{"num_hidden_layers": 14, "experts_per_token": 6, "router_score": "softmax"}
Below are experts of layer 10 (counted from 0) of a mixture-of-experts language model. Rows are named router (the router's row for the expert), up (a neuron's input weights, with its number), down (a neuron's output weights, with its number) and show model dimensions 0-159. Each number is 128 + 32 x the weight over its row's rms, rounded and kept within 0 to 255.
After each expert's rows: "comes before" lists some tokens at least twice as common just after its tokens as in all text. This comes from a sample of Wikipedia text that the model never trained on. Tokens count by the router's weight.

# expert 55
router [137 114 187 143 145 121 120 116 105 124  97  90 108 116 131 131 157 132 119 125 166  93 139 162 100 114 130 102 101 101 125 141 108 148 108 111 111  96 128 168 149 160 126 120  80 209 120 143 172 124  98  52  86 129  53 121 153 102  81 118 106 114  97 134 102 189  89 121 150  90 125 139  82  87  77 103  99 199 107 107 156  74 128 131 148 162  72  75  76 103 146  85 142 122 148 112  79 107 149 168  98 127 126 189 138 174 113  76  84 177  60 135 131 104 140 107 187 151  80 114 150  79  90 125  91 182 120 138 157 136  96 140  89 106 122 117 162 128  85  71 135 125 168 144 142 162 121 151  47 154 143 111  87 151 127  87 144  83  72 100]
up0 [ 93 161 134 140 155  99 118 168  83  92  74 154 135  92 124 129 167 120  47 173 166 164 131 131 219 128 113 151  98 159 161 121  49 133 142 114 120 188 112 185  84  91  93 104  89 122  98 137 152 125  96  83 165 157 122 132 138  97 107  92 140 154 171 108 117 124 114 155 108 166 126 140 129 141 128 127  73 122  94 156 166  87 138 148 162  84 145 122 132 132 124 158 122 135  98 208 118 168 144  97 130 130 138 121 161 151 111 109  97 157 181 105  86 156 102  95 146 123 181 119 134 146 165  90  90 132 128  83  57 115 121  92 154 139 154  75 105 125 202 168 117  93  78 144 225 129 132 122 149 157 125 177 179 103 131 144 164 154  84 132]
down0 [ 91 109 122 120 154  56 121 134 142  72 168 138  73 147 150  96  90  92 164 141 111 160 128 156 151 111 135 185 141 135 183  88  78 142 201 155 105 139 111 137 149  73 131 126  95 147 119 151 130 111 150 115 137 147 143 146 142 154  77 113  92 161 168 187 103 131  79 117  56 145 111 130  79 100 179 102  41 167 144 130  97 153 112 118 142 147 147 195 127 112 144 143  76 148 138 158  98 110 152 114  97 158 153 148 169 160 180 156 161 148 181 125 191 133  89 192  96  83 150 198 153 115 112  99 138  88 103  94 121 116 133 130 138 131 100 119  75 173  64 143 171  93 208 162 117  99 127 132 134 145 134 123 163 153 148 133 150  91 121 118]
up1 [ 79  93 152 117  94  87 141 152 130 161 128 107 122 134 134 158 133 127 138 160 138 101 153 113 174  76 111 185 137 158 150  79 158 142 140  99 178 172 125  42 191 143 108 105 105  90 151 152 126 103 183 137  96 152 123 123 127 131 148 139 120 180  94 143  61 121 108  70  91 116  82  66 117 117 105 159 131  88 107 128 109 140 153 111  81  81 209 122 130  78  84 158 114 135 155  83 168 135 156 166  83 159 124 142 142 105 133 148 138 159 127 113 103 187 119  91  80 155 157 126 141  60 185 178 133  82 128 176 193  72 161  88 121 110  91 109  87 164 114 139 188  95 125  72 176 109 139 158 146 157  97 146 109 147 110 136 126 120 165 120]
down1 [ 91 141 127 126 157 135 141 117  87 151  81 114 130 135 179 124 165 204  98 141 147 125 151 157  92 187 146 106 196 155 112 179 108 132 140  86 112  86 140 123 119 125 115 124 153 104 155 145 135 118 145 117 133 102 136 172 135 119  82 201 180  91 154 166 141 165 171 102 103 155 134 120 104 162 155 171 158 124  60  99  77 148 100 121 109  92  86 139 127 131 131  95  92 134 125 113 182 124 124 135 123 130 207 135 168  73 108 139 125 107 133  73  91 124 148 141  57  63 116 133 107 143  73 161 184  87 143 120  97 112 120 100 122  81 174 152 119 165 159 146 139 164 135  65 174  77  51  76 189 115 151 128 119  99 146 121  98  86 190 120]
up2 [ 86  88  55 133 142 146 159 135 121 162 142 157 156 153  96 149 163 124 119 153 108  77 148 116  62  89  86  85 121 110 108 126  95 123  98 165 147 112 103 139  94 135 163 106 108 136 130 112  80 110 192 170  83 100  64 154 142 137 131  86 114 151  92 181 138 111 126 135 116 125  74  90  87 146 188  87 157 164 176 151 190 118 108 110 105  94 174  85 104  73 127 199  96 133  82 138 155 139  97  82 176 154  67 135 139 117 128  95 137 169  97  92 117 162 150 142 130 120  99 163 193  87 123 141  94 114 126 132 144 162 147 140 154 134  90 155 150  93 127  81 155 111 150 144  79  60 148 173  68 131 108 127 104  93 166 188 147 173  99 107]
down2 [133 136 122 166 144 120 133 101 111 183 126 198 139 126  87 131  81 163 149 167 157 151 147 180  62  91  86 132  92 158 183 127 160 105 144 176 121 161 120 144 180 141 205 131 128 158  94  99  89 119  66  79 151 192 135 146 170 145 113  94 129 102  32  98 132  85 108  83 119  80 167 117 121 140 144 192  97 149 202 125 113 130 133 133 120 126 148 126 182 145 108  82 131 170 176 104  93 122 116 203 162 142 152 115 112 171 127  85  83 149 152 127 127 117 131 102 104 106  87 110 125 122 113  84  68 158 166 135 110 125 132  95 137 200 154  74  86 153  98 137 142 121 128  60  90 149 129 126 123 130  98 134  91  88 128 110 117 144 138 124]
comes before: "|", " ", " Total", " Turnout", " Majority", " \""

# expert 110
router [139 104 161 129 155  93 133 126  92 107 124 128  67 167 182 120 166  94 128 117 167 123 202 155 128 123 193  51 152 110 129 161 109  62 120 157 168 138 124 127 125 163 138 140 100 122 133 134 103  94 126 129 100 178 109 146 161 150  80 139 118 137 134 110 114  89 195  86 160 125 119 136 121 107  96 166 117 105 134 148 165 118  96 114 130 134  68  61 117  96 169  87 123  97  85 163  71 105 131 137 113 147 149 170 176 155 125  57 107 150 102  87 168  84 124 115 152 139  96  87 117  94 114 106 168 201 101 176  86 126 109 168 136  82 123  72 106 170 153 130 144 116 134 171 112 123 179 146 135 133  93 160 113 224 103 109 170 111  75  73]
up0 [142 152  88 121  97  68 151 149 160 142 184 125  93 116 199 136 133 103 172 135 156 147 106 135 162 114 173 139 103 127 135 143  66 122 111 162 191 111  83 131 118 132 123  86 117 134 156 146  88 132 132 100  89 168 101  93 138 166 169 108 145 111 153 172 138 101 112 146 129 142  83 175 108 137 129 162 209 127 100 103 104 104 151 138 160 153 167 112  89 107 193  95 163 179 117 132 156 152 145 123 147 138 171 144 137  39 153 128 150 147 111  94 180 161 166 115  79  81 202 131 143 150 147 178 119 120 143 213 144 124 180 116 126 129 190 135 101  85 181 181 122 131 107 155 121 114  81  93 104 166  91 135 156 108 109 165 182  91 108  78]
down0 [ 78 151  78 112 131 130 145 112 137 131 113 148 155 129  45 100 125  59 138  79 113 141 115 126 106  89  99 117 122 172 124 112 134 135  96 118  96  89 137 125 159 134 152 157 148  78  65 160 156 133 105 175 137 115 185 103 149  81 112  99  92  82 144  90 143  73 174 107 120  62 141  82 111 101 156 131  95 188 129 167 122 151 148 128 141 107 182 123 111 125  98 185 162 133 110 139 203 114 145 131 122 123 135 134 105 143 117 159 122 160 150 149 118 136  97 174  84 160 106 127  52 148 154 111  97  83 118 123 120 158  92 152 182 126  62 142 180 159 126 191 199 145 108 123 152 129 111 159  76 151  53  85 168 121 149 115  68 163 173  91]
up1 [177 106 160  87 132  99 151 139  96 187 139 202  67 134 227  82 139 149  96 132  90 130  63 128 155  70 158 151 128 124 179 100 130 169 222  79 156 138 175 130 167 159 146  93 114 157 133 124 117 102 151 168 113 158 118 124 155 178 144 112 132 155 115  95 143 156 162 162 108  89  84  76 133 128 151  54  87 180 176 123 142  99 133 107 148 111 113 119 169 121 118 123 164 157 111  83 134 208 126 104 119 133 111 162 153 110 172 139 114 112 140 171 163 182 128 141 161 123 150 128 166  88 109 108 138 125 129 158  79 137 181 124 130 131 132 152 140 151 134 151 174 134 154 115 155  88 115 118 114 131 118  65 108  97 156 196 158 116  77 114]
down1 [134 182 131 131  86  87 157 138 179 129 148 109  60  86 182 117  94 132 156  76 163 117 131 143 116 192 142 109 132 137 158 137 140 110 208  95 112  91 127 103 135 150 144 143  82 126 147  48 142 108 129 138 120 153  99 133 135 171  94 135 131 129 115 125 167 108 138 146 157 102 161 133  87  93 155 109 109  69  69 147 125  95  76 120 157 180 109 120 113  76 184 151 100 179 145 143 147 100 157 101 133 142 174 195 133 116 139 103  81 153 164  87 144 115 128  76 144 149  90 130  60 130  91 170 197 205 127  62  91 145 125 134 149  98 163 164 100 116  95 153 174 143  79 133 164 134 168 167 131 132  78 113 182 142 170 135 160 140 121 139]
up2 [120 117 120 136 170 142 122 145 114 170 110 143 134 164 131 103 125 150 100 186 124 117 117 126 131 119 146  83 149  61 155 179  71 134 144 137  81 170 111  71 153 128 166 157  67 113 120 140 175 184 182 109 121 167 132 140 186 107 126 143 137 112 122 145 138 117 112 118 158 112 132 134 128 177 149  79 138 104 119 132 179 111 105 115 129 116  85 100 155  79  58 117 115 100  82 208 127  95  89 135 136 122  73 147 190 141  86 126 148  70  80  59 109 165  69  78  96 117  72 107 160  78 131 102 188 108 167 103 153 126 127 131  99 101 110  97 148 171 164  99 164 108 131 127  62  95 102 111  97 143 164 151  95 187 186  89 115 165 105 121]
down2 [115 129 126 118 136  92 208 154 110 177  86 107 146 163  59  78 113 154 128  93 114 161 134 131  59  79 169 102 149 163 122 143 135 103 128 108 137 136  85 146 134 131 161 176 123 197  77 162 156 188 172 108 159 133 170 135 141 123 145 155 134 131 135 121 162 141  61  81 207 131 167 152 158 140 110 209  93 109 166 109 126  85 149 175  76 121  72 134 154  97 111 108 132  96  94 154 154 118  79 138 129 122 122 152  97 117 135  73 156 106 177 125 104  95 149 129 137 140 122 143 115  92 184 133 152  90 140  86 149 113 127 105 108 138  88 146 119 109 188 136 120  81 150  97 107 178 166  61 169 174  69 124 153 146 158 106  93 117 175 104]
comes before: " |", "%", ".", " |\n", ")", ";"

# expert 54
router [148 125 162 155 148  81 131 121 109 110 116 115 161 142 155 112 123 113 127 115 135 126 120 144 200 118 124 118 140 165 165 188 121 209 149 150 157 130 128 139 158 127 148  92 141 183 121 180 140 165 122 130 117 140  90 117 135 126  78 116 130 106  75 117 164 135 105 155 160  79 162  99  50 123  53 136  58 124 124 119 127  92  88 218  79 122 179  80  99 154 175 118 127 129 107 136  91  85 138 116 126 143 163 183 209 163 107  80  59 150 118 116  85 131  51  96 146 136  90 107 115  89 119 116 117  98 114 165 140 120 135 183  92  96 121 141 159 144 103 176 114 110 146 105 150  99 157 151 103 134 121 203 186 141  83  88 141  93 112 119]
up0 [ 69  79 201 132 120 160 113 105 141 124 148 102 147 194 156 118 106 109 147 170  72 158 160 156 150 146 102 157 163 166 151 142  93 127 128 158 150 180 112 117  62 141 173 101 139  73 161 122 135 129 163 159 151  69 148 151 139 111 154  83 113 122 136 168 136 108 106 151 104  63 197 103 154 136 135 186 134 140 177 110 162 104 120 108  90 116 138 117 147 156 166 158 166 112 115  68  16  51 107 114  96 163 171 142 153 156  98 195  70 147 158 202  87 141 115 128 131 145 121 122  96 118 164  91 106  88 115 129 149  74  79 138 128 166 111 105  78 115 129 108 106 148 114 118 121 151 144 109 142 133 131 146 110 146 129 157  87 176 146 118]
down0 [183 124  76 128  70 156 130 122 148 116 143 111 103 130  48 195  96 134  58 101  87 137 103 102  70  96 128 126 136 150 160 129 136 164 119 169  67 148 123  99 104 126 132 136 110 125 131 122  82 132 173 151  82 113 124 111 131 130  51 104  80 107 214 175 140 135 152 131 128 110 129 103 108 132 174 139 109 125 113 111 143 108  85  86 145  94 113 114  75 137  93 149  86 110 132  60 137  81 143 123 126  85  85 162 143 134  95 166 100 194 121 117 147 131 129 112 133 135 166 145 126 160  94 123 117  75 205 152  47 110 113 131 107 102 167 185 174 109 159 130 159  61 140 146 116 178 152 164 160 163 105 137 136 111 132 179 115  67 157 144]
up1 [ 86 179 128 187 101 107 138 164  88 133 170 123 150 143 102 105 149 103 157 149 160 158 104 216 211 114 129 158 102 126 132 132 117 162 143 155 145 116 118 168 104 148 119 131 101 101 135 127 127 123 163  98 141  85 133 118 183  93  98  84  89 120 137 127 135 131  91  92  71 116 131  96 139 219 147  60  90  94 177 102 148 122 146 113 149 138 160  75  84  99 111  84 166 153 112 165 127 155 203 100 168 181 129 139 147 105 155 183 119 164 130 182 173 165 105 125 181 196 146 105 194 172 131 150 129 154 113 188 120 146 149 127 117 126  73 136 121 111 109 115 145 103  75 149 136 100 162 118 118 166 168 133 177 113  87 147 141 176 134  98]
down1 [ 88  72 105 128 133  38 183  94 179  87 137 102 115 139 208 109  89 138 124  65 136 157 140  81 104 150 150  82 166 108  90 129 127  82 186 133 152  66 152 148  78 112 134 150 141  95  77 119 118 132 128 111 172  91  64 107 126  96 130 196 132 129 149 135  80 166 165  51 112 103 168 137 133 125 118 106 121 136  91 133 155  92  99 117 133 122 188 118 127 103 126 142 122 174 127 131 121 114 167  86 114 125 134 140 130  57 120 153 186 135  83 109 144 115 113 141 166 184 142 135 145 101 133 107 133 118  88  90 142 175 174 148  96  98 137  88 185 105 144 158 117  86  63 132  99 153 142 112 131 143 155 126 132 159 152 157 142 183 113 206]
up2 [ 66 111 158 183  93 141 196 135 115 202  86 111 133 135 188  83  98  90 116 193 115 163 122 182 162  91 157 101  99 120 108 230 122  98 123 140 106 165 154 101 157  96 114  87 106  74 100 156 130 168  69 157 120 122  93 131 118 135 111 127 120 123 164 108 181 131 115  95 147  67 198 110  78 186 141  87 138 156 195 110 168 153 131 128 135  83 184 107 106  99 156 133 159 150  82 149 118 110 117 109 153 102 110 138 134 136 138 122 127  68 133 134 136 141 124  97  73 158  65  76  99 194 139  93 173 176 132 139 182 130 164 143 116 103 107  94 159 113 135 154 156 119 126 132 108 139 122 145 120 160 108 151 142  92 118 151 108 166 104 117]
down2 [139 102 168 132 185 107 111 161  99  57 158 176 119 122 157 100 117 124 108 102 118 175 169 111 138 134 170 136 122 112 113 137 218 114 153 103 137 158 130 110  84 148 168 162 128  73 125 119 120 161  66 130 144 132 137 147 109 153 138 120 116  92 147 171 112 140 107  70 165 110  98 107 100 139 105  86 200 167 149  98  99 176 115 154 132  94 135  98 192 113  78 101 117 126  93 106  52  90 172  96 160 156 197 114 149 121 113 117 141 100 152 149  90 130 190 163  95 116  90  65  92 135 101 158 139 133 120 137 119 160 142 139 112 186 155 143 113 102 156 112 117 122 143 142 205 109  90 122 145 189 180 108  83 125 129 119 185 200 191 130]
comes before: "-", " ", "|", " •", " Total", ":"

# expert 113
router [176 141 104 140 130 130 140 114 113  68 119 118 114  82 114 130 140 115 114 126 109 115 133  78  97 114 136  55  76 121 184 179 151 152 124 141  91 123 165 165 144 138 102 118 114 156 127 122 113 166  85 140 130 148  94 174 124 173 139 182 105  96 111 119 136 130 137 104  88  84 172 123 106 165 147 169 120 143  70 102 161 156 139 142  91 128  89 169 131 108 202 102  83 115 184 185 113 125  59 127 179 148 116 194 110 171 141  99 133 105 100  72 149  68 144  82 132  89  72  81  69  87  59  84 130 146  60  94 137 139 112 159  97  86 135 124 164 133  72 158  92 132 159 115 112 102 161 150  65 134 121 110 111 157 159  74 118 129 163 137]
up0 [ 69 112  98 121 121 205 150 139 130 166 130 135 126 137 125  89 106 127 124 163 185 119 184 148 119 125 131 139  79  82 151 136 107 165  84 112 118 161 130 191 162 168 128 124  97  80 191  89  92 167 145  82 158 108 171 136 122 110 183 121 159  45 198  74 158 109  64 141  96 109 194  99 125 103 135 171 140 103 122 130 169 107 150 205 106 143 155 168 137 122 115 138 127 132 151 129 134 114 120 104 152 136 121  73 140 149 142  82 138 102 172 156 145 120 116  89 162 131 135 125 117 134 107 182 130  74 107  59 173 103 143 124 137 134  89 140 128 128 138 197 122 171  89 136  37 153 126 148  71 165 148 109  85 142 105 178 124 155 133 130]
down0 [ 85  48 163 167 157 130 137 140 130 124 103  84  85 140 164 112  96 144 108  70 128 153 115 153 202 136 152 151 165 186 141 108 110 207 146  98  91 132 116  80 131 113  55  87 112 164 119 130 103 101 137  93 136 145  87 138 110 116 125 109 125  68  96  73  52 146 121 133 178 131 132 105 118 145 135 104  95 105  64 110 158 117 107 133 130 162  94 115 137 142 147 112 164  83  89 139 127 120 124 138 115 155  81 137 142 135 126 105 144 108 163  37 111  69 121  99  90 165 192 143 123 150 112 113  88 203 155 143 139 167 147 117 162 113 142 146 136 140 108 124 163 143 189  74 148  95 170 103 111 147 189 116 122 192 114 102 152  66 114 164]
up1 [169 201 125 134  76 175 121 143  83 195 178 125 122 140 108 115 104 125 124 130 173  94 105 122 172 122  90 119 144 127 134 148  99 100 124 145 167 119  87 118 112 161 141 167  98 151 188 105 134 136  94  78 127 118 143  90 145  73 108 127 172 109  98 164 178 142 129 113 117 161 159  55 118 128 178 125 207 111  66 129 112 151 128  99 147 126  98 122 141 141 106 155 128 156 110 115 195 109 103 151 141  83  86 112  87 155 106 156  85 103 169 100 164  99 178 158 130  91 173 164 140 123 141 172  96 119 224 121 122 114 104 139 206 154 145 147 114 163  47 115  37 148 120 160 101  90 104 146 128 151  83 100 109 114 141 119 131 141 106 113]
down1 [140 189  81 137 164 139 155 126  75 128 136  68 157 112 151  88 111  77 166 169 135  97 169 117  95 119 125  92 157  64 124 114 130 115 110 116 105 142 106 116 105 139 113 159 109 161 140 120 110 137  97 104 150  68 100  95 191 103  88 154  94 142 143 129 140 113 149 118 177 138 217  79  98 138 164 139 161 135  43 144 153  92 127 123 117 220 128 129 106 124 165 157 171 136 125 138 127 110  82 180 108  79 132 160 131 186 142 137  46 127 133 195 134 148 178  78  88  90 112 130 133 129 130 155 115 103 129 201 132 122 157 104 185  99 158 166 106 134 123 138 186  86 119 144 101  97 162 149 159 148 180 182 114 173 157 125 144 138 114 143]
up2 [128 141 201 173 114 131 128 133  76 135  85 157 140 112 139 130 181 163 132 157 128 104 149  63 103 135 102 136 131 127  82 124 106 129  79 187 158 176 199 119 141 131  84  99 102 149  70  96 120 131  97 155 150 103 111 110  98  66 120  92  92 122 196 165 136 112  99  90 100 159  86  82  57 121 156 131 133 156 109 136 133 132  80 146 173 131 186 116 121 146 108 181  94 137 122  94 144 138  86 121  83  97 210  99 104 145 163 142  86 152  82 148  75  99 155 152 164  93 106 202 104 114 124 117 113  84 143  88 140  89 127 100 127 173 122 113 130 145 155 118 107 102 161 150 119  52 126 121 180  97 142 161  76  69 154 151 129  99 104 119]
down2 [121  87  87 170  92 162 129  66 177  96 109 126 151 185  90 161 113 100 129 138  50 121 111 154 133 161 119 154 126 126 118 147  77 130  87 123 168 139 183 115 107 161 157 149  97 106 115 130 115 173 151 133 118 149 139 133 138 154  62 126 143 131 168 123 201 172  82  50 159 141 126  79 125 139 135 171 127 143 158  98  76  92 142 220 148 152  97 144 153 133 182 100  74 157 126  54 116 186 129 105 145 117 145 110 186 128 115  90  98  83 104 138 176 162 126 104 159 179 105 130  81  97 126 114 116 129 138 156 135 127 142  97  75  82 182 141 137 107 155 114 115 175 105 163 127 118 179 157 166 104 138 156 135 191 116  99 124  76  95 122]
comes before: "\n", " |\n", " of", " (", ":", "\n\n"

# expert 95
router [ 48  75 166 147 115 106 161 155 114 185 148 140 108 134 134 110 139 122 150 121 130  86 195  56 144 101 169  84 127 149 131 153 137 101  95 191 109 103 135 157 111 110  95  78 134 154  67 144 112 139  86 115 102 175 153 124 170  78 198 105 115  86  93 158  72  93  66 117 125 103 129  87 109 117 136 145 110 152  85 183 119  68 137 146 113 155 108 105 112 131 139 160 155  97 149 128 125 124 124 135 119 122 122 171 127 176 120  95 105 139  99 120 125  91  88 123 143  92 125 142 101 105  68 104  92 110 113 100  97 115  94 163 136 174 182 107 151 136 104 136 125  82 132  76  73 107 165 173  51 160  59 122  71 189 139  78 135 103 150 128]
up0 [ 85 114 173 132 147 141 122 185  81 107 180 207 140 135 160 150  55 145 104 102 127 139  90 159 162 144 127 158 111 139 102 143 168 159  88 121 105 134 129 159 154 123  31 155 142 102 108 129 151 116 131  59 106  79 164 118  88 124 122 115 123  83 130 156  79  75 145 118  58 165 109  83 115 102  94  96 124 135 203 111 121 153  93 154 109 123 125 167 101 160  92 195 153 173  89 149 149  66  96 118 157  96 117 149 111 132 159 138  96  86 146 160 174 124 168 102 133 138  51 159 117 151 132 149 132  93 149 150 141  96 160  75 159 142 148 178  96 131 212 124  98 163  97  86 142 161 121 136 113 109 110 135  99 133  89 121  91 112 148 107]
down0 [133  81 138 143 137 106 131 156  77 158 123 123 141 159  95 145 142  98 156 150 140 174  80 185 117 134 100 155 190  72 106 142 147  99 163 146 158 107 109 140 110  59  91 139  83  97 121 130 126 142 112 132 118 138 123 124 111 158  78 125 173  99 133 210 164 178 113 136 176 155 105 122 129 163 118 153 146  98 132 160  98 111  53 109 119  87 126 148  92 113  79 134 145 106 167 175 123 169 159 165 159 150 178 169 192 150 123 115  85 103  76 130 100 143 193 136 134 165 152 100  93 141 140 128 135 127 161 103 116  98 157 148  95  58 187 195 127 168 145 134 116 207  71 125 188 106 120 109 121 136 127 182  70  87 103 107 116 140  70 114]
up1 [160 136 172 145 164  34  96  85  94 134 205 141 143 103 157 121 186 120 123 147 100 142 131 172 111 199 135  92 150 153 138 150 120 168 129 135  72 141 154 180 109 140 177  95 102  96 183 155 171  79 133 125 115 171 203  78  95  91 134 194 164 100 142 191 161  56 131 146 198 132 149 125 117 105 121 101 117 147 164 115 126 136  90  83 179 112  97 152 139 152  90 163 131 193 142  96 160 129 148 110 107 187 134 191 116 143 142 168 101 119 101 114 110 124 111 102 151  85 146 135 101 145 174 104 125 108 152 154 151 136 156 136 159 144 163 157  89 101 133  90 142 112 149  80 141  90 128 138 114 146 163 151 193  86 134 148 149 128 149 138]
down1 [ 90 186 192 137 100  75 126  94 107  80 178  96 101 130 136  89 101 185 172  25 138 127 171 104 113 148 135 130  92 129 136 143 131 108 103 159  57 123  95 116 120  52 106 142 128 157 159 133 111 117 142 125  86 187 161 100 129 169 123 152 119  96 139 130 147  89 144 141 122 106 146 138  90 150 139  77  91 150 133 166 146 101 125 149  90 205 136 149  91 149  98 193 165  99 146 110 131  93 150 102 125 142 111 163  90 135  98 130 148 184 195 106 134  72 137 155  88 122 125 147 143 132 192 127 148 106  97 121 138 137  88 127 130 140 138 111 173 149 140  91 144 127 122  31 142  51 133  96 126  86 115 146 143 102  71  71 148 132 163 131]
up2 [ 79 125 170  96 127 121 132 113  97 160 181 137 122 130 138 140  90 104 145 182 112 104  89 150  65 165 115 162  81 121 117 102 141 136 108  90  76 125 151  98 196 124 146 128 182 112  95 146 109  57 154  78 125 161 152 142  35 135 126 108 114  98 126 122 171  33 135 103 135 198 107 134 106  99 129 159 129 138 147 116  79 145 114 133 101 162 167 145 111 171 137 149 130 138  97 131 162 129 157 127 139 107 116 130  86 131 164 118 126 104  76  89 163 203 178 105 183  97 137  96 128  59 133  71 125 175 154 140 136  94 143 128  76 124 161 112 173 144 183  91 102 142 127 112  77 142 114 141  91 183 141 117 167 137 121 154 132 165 213 121]
down2 [115 115 197 116  54 124 123 109 122 145 132 187  71 136 116 190 148 117 139   0 147 173 161 157 115 104  57 101 141  84 139 126  75 138 125 116 121 141 126 146  92 108 115 146  87 113 120 176 110 154 137 113 114  74 109 199 147 113 112 144 100 151 103 144 133 111 167 132 126 139 151 122 111 108 127 132 112 173 153 163 145 160  73 162  86  85 173 154 132  88 155 108 144 129 149 163 110 147 117 107 150 141 179 189 180  99 128 147  67 188  91 126 103 116 113 142 122 101 147 151 123 121 122 114 104 104 204 111 142 106 127 125 174  97 142  84  79 185 125 183  89 103 148 113 161 116 146 116 116 194  80 154 174 105 126 174 109 122 130 110]
comes before: "0", "8", "9", "6", "7", "1"

# expert 35
router [ 93 117 109 101 101 120 128 172 156 133 107  87 146 149 159 146  79  84 109 110 194 188 112 165 130 137 104 114 188  85 163 133 109 146  95 106 130 104 137 149 132 135  87 107 117 154 120 145 148  98 107 103 126 131 144 114 146 130  93 157 121  85 176  90  92 187  88 127 103  95 137  95 122 103 124  83  69 154  94  98 172  97  91 178 141 182 122 118  98 185 119  77 135 111 113 175 106  86 142 114 127 117 153 143 132 132 147  35  64 110 114 152 113 100  70  56 131 171  98  97 157 145 155 137 106 141 142 100 141 118  78 124  56 128 123 143 146 104 124  97 137 158 157  79 108 108 165 191  58 150 114 182 136  97 106  77 199  88 159  96]
up0 [105 131 148 112 114 147 114 151  71 134  89 193 181  36  86 136 143 140 136 184 103 145 125 108 111 139  79  94 143 135 120 143  78 199 102 119 172 101 127  65 118 146 121 110 185  87  97 122 110  89 130  80  85 186 159  94 102 114  65 152  98 146 148 129  92 147 110 151  78 144 163 173 154 139 131  86 150  95 156  98 148 160 135 162 114 104 177 156  87 144 149 149 136 126 224 133 175 141 121  44 106 137 191 177 154  87 133  99 145  88 152 137  98  94 160 119 107 132 143 130 181 124 142 108 130 117 143 100 113 130 117  71 105 152 130 180 131 151 168 117 123 109 132 171 144 141 137 145 133 146  85 113 105  95 109 135 182 152 194 105]
down0 [115 158 137 122 101 116 127  70 186 109 138 153  62 107 112  91 132 154 122  44 129 102 184 132 125 113 100  68 134 150 122  94 100 165  90 132  97 108 170 128 128 157 102 104  89 187 117 119 146 175 171 114 108 132 172 122 127  81 148 112 109 168 148 179 173 176 156 168 122  66 156 162 127 149 106 185 164 158 143 159 194 157 157 142 118 197 133 101  79 128 127  84  97 108 157 129 108 136 100 157 160  70 142 116 118 130 123 104 155 193 154  77  96  91 130  73 100 137 107  84 110 119 102 103  87 101  74 143 132  87 114 111 127  94 100 128 120  61  99 143 171 126 103 102 185 165 144 157 110 134  55  90  94 178 110 135 142 108 134 122]
up1 [104 115  87  87 150 155 127 159 104 113 125 157 192 141 106 137 131 151 171 163 104 151  63  61 148 182 145 136  56  89 103 162  93 100 132 131 113  90 152 130 124 136 144  75 131  88 154 142 113  79 167 132 127 116 195  95 141 119 123  53 129 125 194 163 170 180 117  91  87 171 140 130 144  65  99 126  68 137 109  99 131 136 184  79 132 126 165 153 116 102 140 128 120 118 120 142 131  99 130 139 111  88 119  88 167 146 174 132 174 165 134 178 164 108  93  61 121 135 150  92 142 145 125 138 161 135 145 178 128  51 157 108  59 117 109  99 101 164  84 126  61 174 126 137 114 134 156 103 104 107 182 111 147 121  81 160 171 149  97 146]
down1 [150  70  92 128 114 149 123 131  75 125 144 179 132 120 142 119 164 122 163 144  97 159 139 151 141 115  87 104 163 145 149 166 130 115 115 108 132 124  90 162 171 140 160 127 157 155 142 101 122 130  93 156  61 158  68 125 162 127 119  78 116 113 128 141 130 204 148 184 125  96 164 107 150  85 186 129 150 145 111 104 152 126 116 164  79 142 116  97 120 108 100 124 138  66  79 145 145 117  92 139  88 203 104 149  86 175  43 144 105 116  64  78 130 148 127 104 192 126 180 131  99  67 107 108 168 180 140  98 154  79 130 149  81 118  52  71 121 127 170 155 119  92 144 108 112 150 154 113 108 114 147  88 114 102 131 174 144 102  77  50]
up2 [110 110 109 154 112 153 136 172  90 103  93 135 137  87 104 103 176 144  85 171 134 121 104 148 171 160 158 133 174 177 137 161 120 154 196  86 117 191 134 162 107 158 105  93 103 203 166 112 118 138 125 115 147 104 113 116 126 159 166  90 123 115 150 134 110 154 190 115  80 101 107 130 175 109 170 112 153 103  49  96 146  66 143  97 176 157 152 124 117 129  69 151 110 150  97 161 100 143 152  73  96 114 120 138 115 135  98 184  88 163 106 111 138 178 100  91 113 168 162 172 197 107 138  83 100 100  70  61 147  99 187 166 125  91 149 145 110 159 150 104 148  52 185 120 161 113 125 165  99 120 126 153 163 138 138 156 102 122 103  94]
down2 [155 126 134  94 155  28 156 140 127 135 174 136 146 184 140  80 104 120 147 110 135 225 130 130 121 144 129 147 135  75 162 141 103  92 170 172  77 108  98 194 120  69 128 144 150 148 114 115 153  74 174 177 126 121 105 123 143 144 142  66 102 134  99 125 122  94 184 130 133 113 162 172 133 136 146 143  87 177 117 112  68 110 100 132 124 128 157 134 146 137 130 119 111 157 101 181 182 130 158 182 123  76 150  84 142  68 114 135 123 113 106 110 171 107  99 141 110 150 119 176  96 155 175 132 102 116 145 125 141 161 139  88 149 182  80 160 153 128 131 106 126 207 162 157 149 176  69  98 144 171 149  78 132 209 153 118 128  95 126  93]
comes before: "-", " ", "′", " \"", " Release", " Cinematography"